{
  "n_layer": 12,
  "d_model": 192,
  "n_experts": 8,
  "experts_per_token": 1,
  "d_expert": 624,
  "d_shared_expert": 0,
  "activation": "squared_relu",
  "moe_layers": [0, 2, 4, 6, 8, 10],
  "router_score": "softmax",
  "normalize_top_k": false,
  "routed_scale": 2.83,
  "balance_loss": 0.0106,
  "balance_bias": false,
  "router_z_loss": 0.001,
  "init_std_router": 0.0238,
  "lr_router": 0.000525,
  "n_head": 6,
  "n_kv_head": 6,
  "head_dim": 32,
  "vocab_size": 2048,
  "norm": "layernorm",
  "norm_place": "pre",
  "norm_eps": 1e-05,
  "positions": "rope",
  "rope_base": 10000.0,
  "rope_fraction": 0.5,
  "qk_norm": true,
  "attn_scale": 0.236,
  "tie_embeddings": false,
  "parallel_block": false,
  "init": "normal",
  "init_std_qkv": 0.0564,
  "init_std_o": 0.0,
  "init_std_up": 0.0564,
  "init_std_down": 0.0,
  "optimizer": "muon_variant",
  "lr": 0.012,
  "lr_mult_qkv": 0.4,
  "lr_mult_o": 1.69,
  "lr_mult_down": 2.0,
  "beta1": 0.9,
  "lr_head": 0.00703,
  "grad_clip": 1.0,
  "warmup_steps": 50,
  "schedule": "cos",
  "final_lr_fraction": 0.1,
  "batch_tokens": 65536,
  "seq_len": 768,
  "doc_mask": true,
  "z_loss": 0.0001,
  "train_tokens": 440000000,
  "steps": 6714,
  "dataset": "wikipedia_en"
}
Below are experts of layer 4 (counted from 0) of a mixture-of-experts language model. Rows are named router (the router's row for the expert), up (a neuron's input weights, with its number) and show model dimensions 0-191. Each number is 128 + 32 x the weight over its row's rms, rounded and kept within 0 to 255. Numbers have three digits each.
Before each expert's rows: "mostly gets" lists some tokens that are sent to it at least half of the time; "comes after" lists some tokens at least twice as common just before its tokens as in all text. This comes from a sample of Wikipedia text that the model never trained on. Tokens count by the router's weight.

# expert 3
mostly gets: "\n", ".\n\n", ")\n", " ", " |\n", ".\n"
comes after: " |", "|", "\n", ".\n\n", ";", "=="
router:111154174146113181101130108137142056138130158162120184085140149044151129106098160137113166156108171082096104094137136108129124083158117063152153084072151087155158131190108117145119104126053132176134136088129175137170080116145123148114119119133110146188074148103151095116107118080185097150167124080069111147162170159085180118150052111084158131132140103129106110169119126103160141153080122153117138119201066185124179087152133095146132101154180121148124091160158135177131160145178127186103118143127121164110130135106104133146091102115200131179099060132112183120096090149139100113
up11:079149119124182088168139161203136080160099149150140119185165129120122112079143098039090134116121134134149078115161113138094057148135068106130168112097145111139103120113141147104113146059100128157087152139171148074123126177137125093114123149098082141174094121086154137208129106076067117087119148123064102133157142164130125096169134119145118118137117037061065146151146135113128088172100204129153089084168134137146158137188150105114114105156113192116074118153107109201166162104122126118143130124142134155146184069163174095117135144125119142143181140095151142145079145134148097107
up12:099157186142122082062160113154181120078098168161127101121130135097145084165100118177162135137104107120117124134152149131157093144126183103133056114137146085127121149156102107118079067131101171111136100058107137081121074127115119117118119115167111125108134131139128141121124138112179181147059124108142135148149179104113143121110165141142091075159152156105134191155071139064100150142117126119110237095137139159120170092115086103107152119209132124137165134156136113112082166106185153168162207078156150146160147083172132094137177180176153106138151042081139098154079154134131131096
up13:064209181169073167144082101154133157157094184128108117146145130071139168152164131097066096163176151110065135119152107182093146105172121121152141102071110141141125165135122141109089175082114105196119121142079136160175126132132111130110149125085150142149083135109165213151101114117120110179205153116147167088160094087112151159158076110086159157129162090108130115124104110132088132115114074120130170108151150102083150118086148097131066150070149149092139113123178111146143123142111141146057115149187136108146097124106194125114103130121116103110047091105138108149131112147098066186
up14:098150152080116107127131098184110164137087171213093118168128143119147131122143147126121199111102105121141161120120145135154134091130113118133101121158154132105171169149096162072114169140094115130138186185098097123108090138087151193146132167116105073129114126094126175170148139112123094091151076121103180105124173157082160099047083093112154132127113141122109139116115105161145115107122167063123148130120098142203112129135080101111118062190208127133153163135113086179121113102091092156111132177111124158127102205083140169056134176098196089141146091123166109114164139203159141086
up15:170101110164131094094149140126126145133132162115107184135089163121127130090165140182089120134177199157142135114127099090131131144161091106172151195160222141106165127136053108121106128104134120128108117092107115163136131139186103132118122086143061146157124120155104128099141107099135095151154142136104151140135126135132139081089099170096131092106123116143189063100114099152121136078085131157055072022084115136134129118088148126230120133151086109138142128168169104144191166167130129102077114156116118144137059154157112092111098150175060140112149122152090117107167114152204065138
up16:117174138107128150173105118138178109146162175181109154153115150148171126067111126106113144073137079155168082099097161128120134167089113165123098100092145187090116181181152172140121193077126153130134156165213188120088156094118143150108144105142120092172129121164108103126115078083197113114137139101145100129162092168129073125114112152124093137092055116143063084146140132145178121141057116144096142144136106122125013169096158097128148105191207108130144073167169101131108138175078144152120133153154130149114087144084069159098139120135130123113136130152124144074126120117112161104
up17:137147118135116148111122115131141135083120150058054166135081130127175122135136150056201182127078188181158129076147095198120130120114165096153150117122117084157099122164161134169054158039114084130119113110091147155112107141114090089161134137151109164193104126137194116148094147149123102099163106108135134137119190098089115109192112139134166138116072132136169097058124098155071182119092154125189159122101084121174070132138127102116127118170182113157101162140179096107165115117126146123060141107094061142110131154154144125158147124120175168128114099094139081068128142127146139145
up18:129146112094096146165118143157131127150155142118066172141047118059144115098110077111125164111196118103153135099116144162072117126166088118118106102100137152083080113139142147175155155131101180131118160088134134150129114163120112100131098032105080112134140152137170170107092120147148118104133149131115086170073095126106080176157074126108108091204147108118111130096137181174141142211141138116093162057154108143162138120098103129108128152208149137137128145188102078138139141149194160115164104092047173179118124123155112163101126124082161191182115097104115121123116117205124155136
up19:164090163072061099091144183120177132171043137092107145122114165089239171110056133125124138113137144198167138113087148141123203083141124090142119067187148130122132106159137203124079130096138148173074172116128123155104152143110112116160141128154146109034151143127103087080118166057126130155200100129117172158140153105142088138137096139125165129092084104141158135149117076097100174102119134121147161142128132150152108096099134128088141084143152097110121145166149151165111154102141146114149099090129160188112127134149148133114124129093096157097126091141143146140096092127131138220
up20:088053147127186163107128152139104099154132148118153142132126074140129140118078135117146126173157209102096147127147095134168113157135094160069118182127173135108144111182148177173119085204129112132172141110144166147127081131127136178151109118033146126203151103128185089074156168134119083095155163108102152141127119146205113126115153078157136102145167122140039086146110112078118125128120075133115118078137134102134164127148143099062181181130092075104136114137157104094105136090095165134145111128113124170104075095141113161054115112166107166166103130157121173178116097098133170134
up21:134072054198070130127092117142088115084189140159067138150114145079130116165099148095165116095198140179131107087165160120105101105101162130093120151113116096187121097137087151143137104109124136155065099129154161165119102078169136099123162173166153095147136115095107116136106164156150192131115165161076141180185165149164191088146126136122110115149110101164189080077133156125123103117172115109146149120193111064098146183116077128153129144049124145125156134151139134127164077118118078160131090136114064050099118146140153124154144138168142133117111114118125076134097108141109132211
up22:148105154151128215185111144130164122172118136118102118086165097153167108122188081161160135114170186128124090105133137141096137060101069093112107102126133142122139117129135074146138128132135124120170157123092146104166122165154141077135159092140163118115109114050108140071130120164108135129105110088144145136108130159113087204128071125154088116169105152109170106203149116079088096084136120123119139103075135126116118138137169118147190113072142115126121145138107198083103155129095111095139063081168121196124131168130178142123124172080144222162159165121151077134055160099159191161
up23:154150123123093156139105169132137057108120094181117119124136200082060107126120107132166193107161102105111101041136203096166143108097107117108175090158120085171137102117075157120149144114119141153168178169148066146144155193161175117136089103083167117128176085163135114119131141119096122160143090122102124113119174107134195099166145128084127109152127071114129095147117134172210130065057156106076121126070154166144126132158179134102103049132142110136154095135139129129164104134099149119151096159136155125134097182135157131136117121114079139147220102103131132166184123141160132091
up24:089129156140128128115095118111131123129089107185073104092092125088158175075145122147152153139187113141144135079139157084110139151175140130141158137124141136112189145066180146148114095125120112134119168098158095075191112147171112055095092111149100113139172101134169094041065157163166130096155173051147140150123149146155113202142157164106156153068126128195137144079091147120103095097137119101109106120151084076159187105076128160180111112137160135110121139158173076088156121147142087130162197143123222106111105181137079118159120147108082121163120113144121121133122105121177150163
up25:186196096199136120100120095114139087113154128112092104121144159074141135116126123118135153153097147125087120107087111137140107123183131129126096086155115076120148120115110146128144124084120174142149160171176065083144152103175136170140156126115122153191059148111105098122140083117145087154124121177134117129091234137125123150102101065158151146146177118068086088080110100153124130118168136122147108176113129140065148095173146170070103099077082162093115059137138194152094133119135123158162124107083118144147141140165077120114150154124201132121156105146148118081091126205028121147
up26:140202120112141156166130140121098176156141128147106171138069106125170131119117112121083108119129139150110155175137107102121173092103134152137074109086140105167162075193112177049129150113086166151125212109135154158130093146078170169119153145106143164120180085131180116125127161103088127164110101145116154125123092176072167112122110166153072195096124104142140129094162125065110181071088124135098111099122105129053123127131104094120122187114163124154178082158164178178145107117125106150154100191165087094163127134181066171097130087133144089175108077088097142129114125092103152087

# expert 0
mostly gets: ".S", " USA", " Mc", " Gl", " Park", " Br"
comes after: " B", " R", " F", " T", " D", " M"
router:104164117164187171186110107170119101099175103096126110114115098116130131083137207052136175129150134147166120097190144128095090103125096132165120141127077146144147126158079117148064143134172187163144139154103167096099117085136132169125172186162138153149108093080075096174120127106078122105145126150094141154136107184160130140107143143116153149141093149092146116183089107142015149162153107142111136154112115142135148108179117034112135175112141090150164095120146086160099121171087097107147060161174170064135137115137091102148107153138117120116174154172103176121083091158103096143
up0:081098145138091139129111099154153108116189102140153134119157106120163176083147157098161148155208088201146107115155114103096157133108064142142163145142092107120130099117145139122127080120132106098135174052134129149053129061147167055120096170092097135172093136073145094145106108105117117163187117180076145146074154105148094141131121046095158135161063197194175126156100122143093147177118063148156098137126104143111107128112135109207184133099073093137124094097113134141146148129099110088126132114125165099170142159131123145084113114181132054114138128136080149157131143139158105162
up1:156111074121157132141104117135122137078136187134078133152072136098148067159115134065164104129194142139083100082103091132094120198150070110139103076170132127166071112124129178145129113105184142116172093130131137123118103103114125175122117084158173102100166126125079177115115181115178079103181105118114091146125123162161137142106127185126097139165131110100118094133123143126120084093154122130100075087157153126089174111160118083202107153093100062148141125115207126149123154154081098082097120150148161193166153142080155205163121128122127087147071136107118164164181106161127060133
up2:140159102117100152136121144107086111061147151157147081136138143104071074157088122090105132181143079077086113139143154080099126129086130141127111107164081125159125181135209127136190067091107111177134087131131120129162150088098182142158114121130085172172104110096148115129131142150158181172115076123130102113082073128206183191136094153169119103127137138104117164111124132139083191145097150177167132144169131143134111136149152179137138186079178085122114080128157071126097133142067103143131057122138127128084148139182143153070087144168121145092081110133086154137099108162070092164
up3:120083158155161134152172147158118068159140139147158117133112117155134125095201141075151107166094145151157114118147129081148158130172082129100135149061117176085170093081165112157118096087089144160101164121125139152138138135116125061079140129186125124171131110155172133169096150071161146113084170158053130150101147131076112139161118123167117120152083148118178125180195180093101198126127132123173163055054095111131067139138111127164118161144098083138141184165106124130149149147146093108116104160174079068129111138167071096109156108163120194140129141100143098105087070140142082149
up4:088120155082117138190152123158081140088154112157136133076126145126121126060125202088174127154075197162183102124150118131071119102140091129171099131099094160090168129162114121150129143163194113177110096114115115136162065134133106112136198122137143064128140094168063075139143127104108106086149151155114133106124129167151107104158113120114105116127100133111151147157054115133168146120175154164124078139089115107076098128085100165100166174137213151179142140085138102195122113152128144085152133147108095174151173177122108128192151135131139090121167077130115151060199100149146089160
up5:109124124139114097178137204142181113112139118139153073079078087145156172146103169093106116122056086095139193160143160157139113153170151136122134073106077121125146171141148131124117120185172104135193098142078143142148130149083086110153110177155150109151068105127117146036126122101149097131143080112160179151084082116129111106071072107104113106112123165170161076134102090162132103121182168152187176143142095120123121126165157177152174180107111101099103090143123119158168068083152120111141122148160121136100126122113115098136172150179060113108107176079122158059133089166139157157
up6:150193172140114105114144117170052201242209083119128110144118120148117118158123130123149098142178063139107159163127133095106066164143125104091090113164106153122145109131132151135146169104082144164129139090124132076180114142123061158127092154144096107142081115147073097158088128136145159092141111096158167188128133189094110125109079143164184101154131132111136156107088112176140112121142080147101152071165073135121127159180081128141123124178104090149116142114100134155175121111174157106119132122029148120139083155109111148135108134140166146140125091171165091111076144148105071075
up7:139129138155141112186152110159109157123134094137124169138063158163110031119050101156136125122111087176150177091133127152131149141126144129154134118112138122213113180124089159155144068136162134086135126161176122124157179117122086171166130107118118188119151128127084168071098142124139101119132161117143102135120109160119133137080107160099179171156107062132188110113126148172093121119129124092191089099130149170082179151128117128111161105144134086179128150064149112149121127116086088122153111154131175080128166097064181110083131200109107095157090188080040094080139123156102171113
up8:147138119150156118216099079117077111144165090063137101054117096130091134153160117151075153131179134096155170126102108140132118110146106092152116134118117184174105134145069162156123101149134153114146080156137188068137137067098098101150051198120130114168087066040125157147197099185181149147113113107140097121146152105153102166147082135134103068153120085117150088097111091099112138135059139124181146123114132136161163076122132098103102127120172142180155148159144070145087124142162123177120145120135106094163144116105098148157130147179114133127105162133076177082108158119147102182
up9:125092101120063122096173161126159180104158181130094114135166163138147190114118202093109124125164105151139160123138093159103129105135100108141071082082147094121177118121082153142139049091166141157101189079120146099133097133122089106127198104115066181175084117136117145119129111110097100165133056175155103150126116158178066183123088162061176133161160150153117160165104146135134121132116133121105125101113143135124149116126126087106181071134145103178139105126153113125148159151105122116078143096071170097150119162154112085135163154120114200065093128145223168113137100144080097109
up10:197133092132169179139156170100141112097156105080136140095106140154158130130183135105192150120146156124157098097177142140145112080105140121154081107117067087119182115092113181099164101147106180175188073136124111131177108146154139186131122178130134103156078109091094097120071148124091176094188126068176144144128097093087088131160148114109147157066122127104191152133156138084119172094175132115125169180154099108085148125156132148209151155074114085129121136139160129106137138129052143088172099180143093090124136115107123080069140122119159083163162159141148088095087081122107148124
up11:093115106162117160163092099128180087143122148088116103138095066102086113137140158153129109135112117089169068144069125129141207123117134118143147087117117116092194053099155143094126090108111115164145205160100112137115126162157134099195158101119105150151112163165113117136140101179112126077159146095118157167174109145133165169095129103085106157136143115159179101196166099090106158209128166178047135141187124152127148156142117120060166127087147078111159159135127072178077121111189058095163124113117165115133129098123128092139085088121167154138138114112150096167118170129126061137
up12:164115156133117175127140129086062107164189151119133152121125152088121180088175160101113176120139169147197126107158111124102127094090086166140149166122153114050160180136137077126098103103128115109073103108089131134115088151151104134045188154155177172097143171073097083102172114182130101172149128130162162127080166175157141104137146094138163164170145113127140131059087086120119094136056147153125115095148145123148140112111126072066122077117100178166130105114154156083128091166097078151161077135154169139138117115155121107083146111117179138088164120169114138056110101097185116123
up13:121108080088099141165152124106125096158114097108145136102122114142136066095151218106163134127101147169161137146215105048153097138106108117096110130122134107146169081187114142163100135101092130133127164156199118124117105122167103127067139168136189101123139128160123162124112118074101069137130140143079160088122127126090204125127210107180143133105083120173081156145170104119115153126176097128080182154061119125151122148143116145120159117117143103145068129165123127135158130135116079152133151126079114150101181120243162060113191133090139107156109167135135128175137093158127079120
up14:129121121143117168114127106162137068157116129137142136106054150102125106123129113115145156121084136137110139108140123194127122075130119190160112162067124116168128120093136176103097123136146191091179088208207142145089165097186137137158108133106176061069153154092190208173124138120143111138108145142121104108077131169175142126118157082070118068146124090121199134119119105095154082147088103167141151114110106164175077187115126092136142091136078162162119159143139070128087119091092116165074164154087114121108155146148117137133117080165136128096186078108106108099124072176128171123
up15:071100091163063144136145127074097145189116072158079123156139154082103096125171173085151096102094118165139145151169166119122148121124138092112151073111093125110160118139150116118175108150118117153178088146153164112077065144124172085120144075106124088144183144153105111131113096080118109138119142193155138141146140119080162178057054123196082116143169141095085133138154141134133126166083111144161092103175128084119123143111138099088165156106195172119074106128150175146133101122075150114143133141105158078103185129193094099132183092108109186149112120139129201181120124105104123075

# expert 4
mostly gets: "ec", " Car", " offic", " Championship", " final", " Cup"
comes after: "-", " C", "–", " (", " c", " O"
router:157168186109177183126111135230082090083156061210139139144118140101146115100091083106159144114082127077109134116183139197073097133103100142161125114143115056128113084195134094116117154118102113112132138094081128122149154069169125133107166110115048141088132164100167154129118175121112140129123115121139124108197170108081143109113124102172111090145111114161117133149082113140138126134133154167158124145113098115110161153142124115184153040185146086155160095151170189150170089145193108134099127179164050098131143147138114093161126119133148179132151132118118130108078131126102091143
up0:111135103179100156120077081164120139069142091126137115139142128176219083108122136094123123116157168099107093144142103129101162091126052130145128166125125107166143043160168180111088128133195146136144152088183176132036133086145142123127109152057187151081173095118168114083187124086098103121114143086077101095145092188131138118126121138169140148142187113109113175114132055146124160149172082108177081118096164139091110098181113139154120053108135074130151133086156124125101149135134141105154113133145124134115177142109111146159112125186094079088108134125148122142134102103135095185
up1:120170142149113161189124127215117173094123161100041123153110062209125131151107097129152177103096159125104154112089151152055093098135106120113115162135150145156138135123139106125130087092115150116233149179096157103121146142122121108160055111100105073104153095126209126146139161137106174062103150063173112064135132107186143164140127144133126155115137077089114101134102109149151162192092141133163128116178162135043124125183149114153118078086096116160168132129138097157119094160113127173134141152121092100145165107119081117111103143090176136112122133169119129184107120123160149125
up2:109141138112174146134101188109136190185121075100063127148210077142079167096189206090116149138157104134111117126136140121167143091148106198119126111135141112139152095073121130099133121143109101115132095102141150102083112197107081096152138137096144170143104132140160138130150113089177124137149084175055158088128165135159133142120062150221094151165132151118139098123106095161139155164133120182095105082115155151102109110150112081096160157162138107069104125142072101143136160112086133185130091137106132132102108066180112161169117091150114103119154042131199128076143136139143163137
up3:147093097070125125199119119183110116154130089138150126082193147114151148123147104140103113112124129106147197144162114162060102093126086100166111096070127145084133132148091081100147232121137122087135100074077127152171133116123126107114126130164113070144134130130083132164137113105151112132120113090149095086140157183117156123209145160116102194123165091099104141177054171125152175205121155109213142071115158101051138097152107137119163162157187035134126151099096136120131132139150157082100145120167128159170111136145176144135140091121083100109113103119151120111130142154119114136
up4:135101155109112183165097154156095100096131133134127070072130188103206100144138128102137144138086125072092107148161158149081112150124171109160136073128110075120155086173153080107113132124122121160143106090113142102123166119139060092122107126154109082064176134162165069138142135105168118107168146136118152112141080147088163147166082163082140140150145167130080120104082155130091144128059120165088168166130102097172087136155149127190129141212160075166115175154141105074080091080088130154120136119111073145155110178181141157098129157195130132112117148165076174126176175114146126110
up5:193097157100191105101155121109153068153157060073108157116164098122087138124100166139138145122146102186120124122146163093144134080095161098088093117128143092111077136138132185138146163043077089176112083151089174151128137195121161196210166102149116054062143127116125123130168145101139082087181126123085152097201112110126089150123099062137138113149155131113094115159149120155154155136115136082137119103155129165101109136128113112164148082162132135148143110140192160201108114107182121152154154128170120171136068112147142167146154095119117121131124160135169108166094155109112112064
up6:106106135109128125050122132143128116074156119108106150177108175197147167166108179109094099156144137064090143128161137115092127181191108154121110144115152112115109142078108165162081160139109135172128148168121164104111102112145113160114181118110123097108095109141150180118186101100106134159157146111193209165135109113062113112065165143102158159076094121062095147117118133150125144132074072111042159139146117108097168134162113097097159116159103136166086109154111063145145122109124132116137166199098106103088180145185090141103171176109062166078108135146122157125056149122146140148
up7:172103134077144139154137135160209090120176124128171146158088112077046079084145157179128109153174151111128152128168113096054080147110140132150142108122061115129141176128146145130127152145124079088127112137164157133177109158128137147107130104178069118129156169145162158124076159118150109124148150111109143112171108113101141131162183106121148082139108063147103083085120125143076116158085122097131055149155103120110187110153091063150094144178113168081070146150190135116113173171178153169116105190160158122086130074148156068122159142155092098110136107176103103080152100090095124148
up8:095160111081155121075141119082138154089114107133141193187147111118104087173114072136180128154142057150171182142161140129117123136176157188154073151116016090113140154135192093167129112178192126117164098107135116145157146087156106077135125163119160121145084120115098099154124104198086114158116071122131107146102173119134168137163128127141121131149151158092101194167144132130106152178100033187119127174125155146114112143096111100158167097128168173101122146125086131106178112148154101157118157115093133055117165157101083101092153152096151159109109137156108105128114095073093135130
up9:082170127041103095101149141167131121124144129143151143159128168166123091169115163080128157104094094095088146124120122107054135137147129153163108089064129110115093126122128103133077115180188090123109191127121182074191123108132135075119126151105108127162077101102125112145112132111147196141120135152195145146171121071112154151085156123053124132131141150099121131151135151110184136086127129181152139085090076144127189186125094137152083109193137074138125036132123193125175083137156177081163114078121097171119117176159120100121152150145115116143141087127098123083169125160188158126
up10:166136131228166067112109188092137121163151127098116107133091162129104153099101104114079122140124137188082144134133123138147186151092176098111111083133132074163124133110146114157104093128134159186077107200151104092138106145161129097155105162154136123108173137110106100155150123103159142190180107090112045146098110147111151115125122155075111110137090130074095180164141192156154110198178166098166188128119137079153158133176126065107099103177156136125134146128097114133103086165133165115129054175107124145122116141078083089111142107099122079157148060136156117150167144115093180103
up11:131067129133179149137117062131097160135110159167161092166117106092140136206093098056124157164094166123132139144119125113154106117169121151144085090091126108129159163128079134111063111117114089123108144175120102097137128152132119077117217133100104083126127107160130131143115119130141129155109118088184097128196153134112128137151162144159179112115081157199103155135166135166115132128070165145171109093119102120115167214100145075141128106169185097128179132092156104176132130177100072138064106107103138097142182137142081192092172180093157114143105047141156142068108102099152097147
up12:126118182145089159168092168176095101155099138171145126115083075152098104093135170163146111147074101152139155094171080143126126151198113190142194155110084159164148147181165112151105080187132146113153096082093143121124075131113114135117082099116127196078189141090121145120140132102094159132086119121136123119088163133082123201173101132133098077116147091115028151194103089133112143176103114127151155140116132113136081126089086145121146091101107066179110130194132106170116071117165117082119142121083085140164146122129084153170147105141093155142129162111125162189139099125139176148
up13:160119173117085127129108129147128105106141074147147104103132151127128171117122123133156127111141140120133178150093182091085118064114147146171123129153192085102129118159079114165119102153176145098060131152151156123085177164120147084100127148163073085086133154145059132189159122144163179174171113160110081103147190088125152138146135109118198108092078129114143116090079148119153125096143142202124134165105127051124078100115086122170158110175121060130106114112143132077176091126153147202110142135118107092052068148101172119154194102113150174115087081125094190129128128148139126150
up14:114172119130082113128133090227145137173155136149171089164085076108086118079178082100117159148177121175213195097178167094127085165056130131116133196153172114096141091152092095123145199083085158097102084136157102150120114102122132140080186128123081100093134140122127131120105163128190050160142145162108108125123113155123109110111080131120088099111113081131155090143135141139114128157185103088159111161096120100100120099096158079126127111169112077133188103116121150173119106156165127132095198098075110193110139105108109139120135130191131131149136111162117141120152095128168136141
up15:091184173104113109127140177136130099121132070102120104139151090092153173099090102119120156086109133119153110139145156170103179101088119129091130133119073059164095141146166072107118211174092114184187167110160136097120089136102161091100163186095080141077138165076114096119136145147119202134164041171103160141125082145085077176105137159143097158156081097127156144079149153093130162192099084111130123094127137168130147193136126117079148116169178151121113148156163101131180143151090105136145079119138184077161145150135110165138147117101120146170098156093112104099096110088110113166

# expert 5
mostly gets: " are", " it", " which", " had", " but", " have"
comes after: ",", " the", ".", " and", " is", " a"
router:116137120161088156126060151135123109129154145128093151109058081132152124147130133149170137135125141059226099104133180115145095121160127101190136136060120103113136146166153147191087138145121135153161122141141095089096091142154113153145100108142110140111110137121137153113070114152187129167151025085106140145119136125097128088147105127063144081145138159110063138160071142148118168140145140151124141104126062139076147051141138118158183120171093100180117135160147141116179117142186105112111108129135107153122119143134075138163133188074216084178107065166115142195118072145135140139
up0:205110118104072100068102188084191136136130163132183165141079143085193133127183142095137117133132085118194132057190113136118135112133089124161166137137192136090101071161147137133103129094091125158114142141152080161149151127155131156157131115167098089088151113162140120136022104149119151121123097087111067110122140100053106173137152155096111111135135088106074130146100160154040177135100111138173091080135121157118123112126132143114141148155082086080132111103163131127160136158117146164178123132113134171167100120137142163125179134059164127125132100156079107108166136112158128194
up1:126162175168150131085132111167155110167115106178125107068133145076176101098189137170143149155118134108096076088098141120144099128167142115204076109086122132155115099158116163125194159128126161154145122172185137126148118105179124166086090103136164093130100125109137163138115128170173119126074069072059122062112091118177109113083128114124083155146141092115128130157061134128157186078141147137137127097102151129079155086129131088169104173147108092137128116146104145105132121096140141168129122080158085130075195126197104166130175092074086129151131113101157150164080089174195073131
up2:146123152119122138117151100134142132174115129152079117078099199130106120105127175079095133119161065176170168113143179076210112120193179094165070113109119140146118105175098092175140149093122140118148098148169110123101134115160192180079129141159231120137092117140035094141158093120096124149116082139135078105087136144124134146145152152131098195090101146095136125148084099123189198154080138096154144054112172119107157129105151141146130144139099107138086077176172172123104143137148150092154076110152130171135102066169109112138144116095145136096095104163132162148137110107093155130
up3:093127121118085141163085151107141106104154127165122090126156109109134120081106137115119160167120200151208088170144112118090121117152133162112137131135103142070177128139159054127105085182162099121174085137113075173107091145166162147166104093119134099188106129129119139125154155163086113141082007080118088104158172139094096113167105130105115161128132154132131045083119226129139133198112121178161116089093117143093161105131121115162203044155123085156095147099149104111128135123112118158080151197095149142122110105146117074104131135147142147118129167138185129149144143117140121150
up4:160101131140109144116051070196153129159121098111064135150105143102136209175150088143166168082104167080145109067147100115065114168114162194156152181174100095106114145093138132144025183134091122162197083119088160128115128132122121131132072149089058087133094147156133163130146125177191114164125101115094135155130085148163069129147147206123129097123126089123044106124134157149098139120158095176135177126100140121134131120113142088129166148117134121147105066140170101124107123128184146148120154075085113108143138137132149164082182160138119095144118103135126125129109093105098095137
up5:124117132103103124128097121107164175122132153135069100111137086093155163123099171128091165102110200102157164096098130161041164131121127150093143127179125160239102133070101162185113097164170144118131090093112122161173051148109152126100137147181202144088155131075114180128129108107145126121117103174120098114121101133107146138087134091135162185121135139089145103150074147161105118129121096120178136152150159114098076067118126136091137153142076107089100169126140104103112137117138141169157140160098147120136084163132124133180111157071120169174069132072110167057194062106152106124
up6:137123170175113106133058099131164134180135115097104107112092131132109142139166107144152140138128093083181046098166141136139132135157167170190107133123151072101117148116114171135125150116169126161151123095134097091106124106128085127189124102128110160102083091135116166127046154149196154147155084043182133124180154135080131109111163104154178120074115100098079146116091197131134110162184169101043103101103133125134132083179119183123149113113130107157096197158177135169086120177129086165104140159149158079086143179098145109133122092118170126153115103168156156123127069118180124127
up7:084065128110085143116147160075081143155145150163142151120126073116128105117175087097132146090156168090159125078163115136112166124169133107190135156131162136126142130133158120107110086109168099090125144159167158164153143145152117096166191104093096096110154140148152115174164050163128092128110123051138106145208109153163111114131117120125116129119119172064127189150105113099116131079146139176149105130106098091114102111084109171114188091136132135063086137191182095112168100059208138100056133178123121178075103122145125122120150185082164149123104174126187117118140130086105083138
up8:153122107077148143131102163094110100126098075115075176111136100137069111127032132156146119116049102092163140085152119128129144138138076121112104150139123114122153067162176139169196140169130126113136134090194165121118072106125138106141144061106185157182140135083146150178167162135130192129080099185121113153121141099107090119147118094224131112101093143153118077075106166160081123172107160150149172129140119136092083086153160131116152058103134127135112168098095149152170153180160054135120146149111102124100122127154098197132082160111118196154150139113159136147160146115144133162
up9:131082086126148123145061163203097092082149150135163126146140143145125154125099113209169144202096122121137167166133115150124064119120122156136174155178118105141166167133154113100113137075121106164147192157071126081107152106099077161199118110073080187116093106168154136115124146094102110078108144122166075146132154142092138096112176136142093083174179129151197118093184163141131110181093134138074146150160143108146085145117142078131121111158121076137145140171137127098101066160072129114097139076150115131165138118115122124133105154098109096155134103076122103167149137060142039119
up10:133141051166158142141074132074135130125182143122142133137149157121134183147159173108118127191143127120112093122133132130066085144139127169162132185113082121103161109164176122124137165155138144154115142177159083116075097098116151178099157134142196155130088128201114064118136163149143121172127121125129118152101091166102166128091097187105134077155060150052130109097125093106069164116105112144110128108062155142129157139102130189109162109130144086115119130037158146109185183118146062118124097173185109082069108165098129091110118159178106144141099152152112072132105105101126131191
up11:111124154183154122150089130210165096027142135053148117126155122125130120132186092153135135133163167133094050136140189125127142156166107152127146103102129132108145113075150091116091133143131099108170121154138167121166152120147016150144121103077123117166110094141132091061104143148127155162134112115184087132133126105162140104138123139122150106142175126129102098164132178127120115151097132150103111211137072117157158118141143077098141127093132090184112072153048122123149112132133080092153102128132151123147075118129152073163153165150132106045147068113135089133094205191157153141
up12:141108157166107167160177119101191121116098128128137150103127122189120218076114122161116197180084188159141165159100111099066085122110155084172153106110088139151093155140156088136076132106141109152123072115094112154121102082138113140159162074138068204065119175157154111101160146122144125163177194083112108142136132091167146130124123154094133128098120118146134056129080116163126111094084154073173099128101090130085141127129138162117155118143130125117140100173064141051131117124114112151142134093140224140161141108192115124155138090143090127121151104131119152093197131111184111154
up13:135083167120140106123092133099119109135109142145046132135119075106148124159134087146191102128141126069142097100139141170114090120140175094123102154157181076143136130142126090180132149086084142156105115077179153139091051150122160134111118145077103063129185092099131160150082141203177148150141134143123162167211146107096138149097093155112109122139152167090140167157099089144129157189137126141122175113173098070083143106100144155100135144129107106131160193139136166176133159139131135133031144104102063100077138110125123180169154135132152075111079066141112121197125135067126131146
up14:106076149115163131116147132133118160159157090099108131094154145164094028110137127126123104150130161150082110103137115130186118119115120098137122131106106117098125130153123092166102137175154145144163116121147129150112071123169097068135113178193167121210168131147199168160159089122110179129164074135118099164129101099113182130114147093112094106138083094128097151084089119135115165070113144125112109135193112141097139133151097099115138180129113103196050137110110109100082125099140112101129133128093096072152112080159215128155136146244153215146099060123115133146096101160148145110
up15:139124121160121139135130165136105117145189162045123131145127064121114079130133117193178071149162091157166113071098175110097146099166155033159097144064140097113107142126104175141095132162112095185106156155141120059092121180126143133119071150141135126147114120095116137145141114136142168153152136140084092119115153138093140127166110099130155123129131165125120108141134119179113106117173136171118099119151132197169163138137047153116142080125109147176113176106126079152122160134188142146164094135096140084133118186078122047140082075091174076088111182202092109156109131161068119109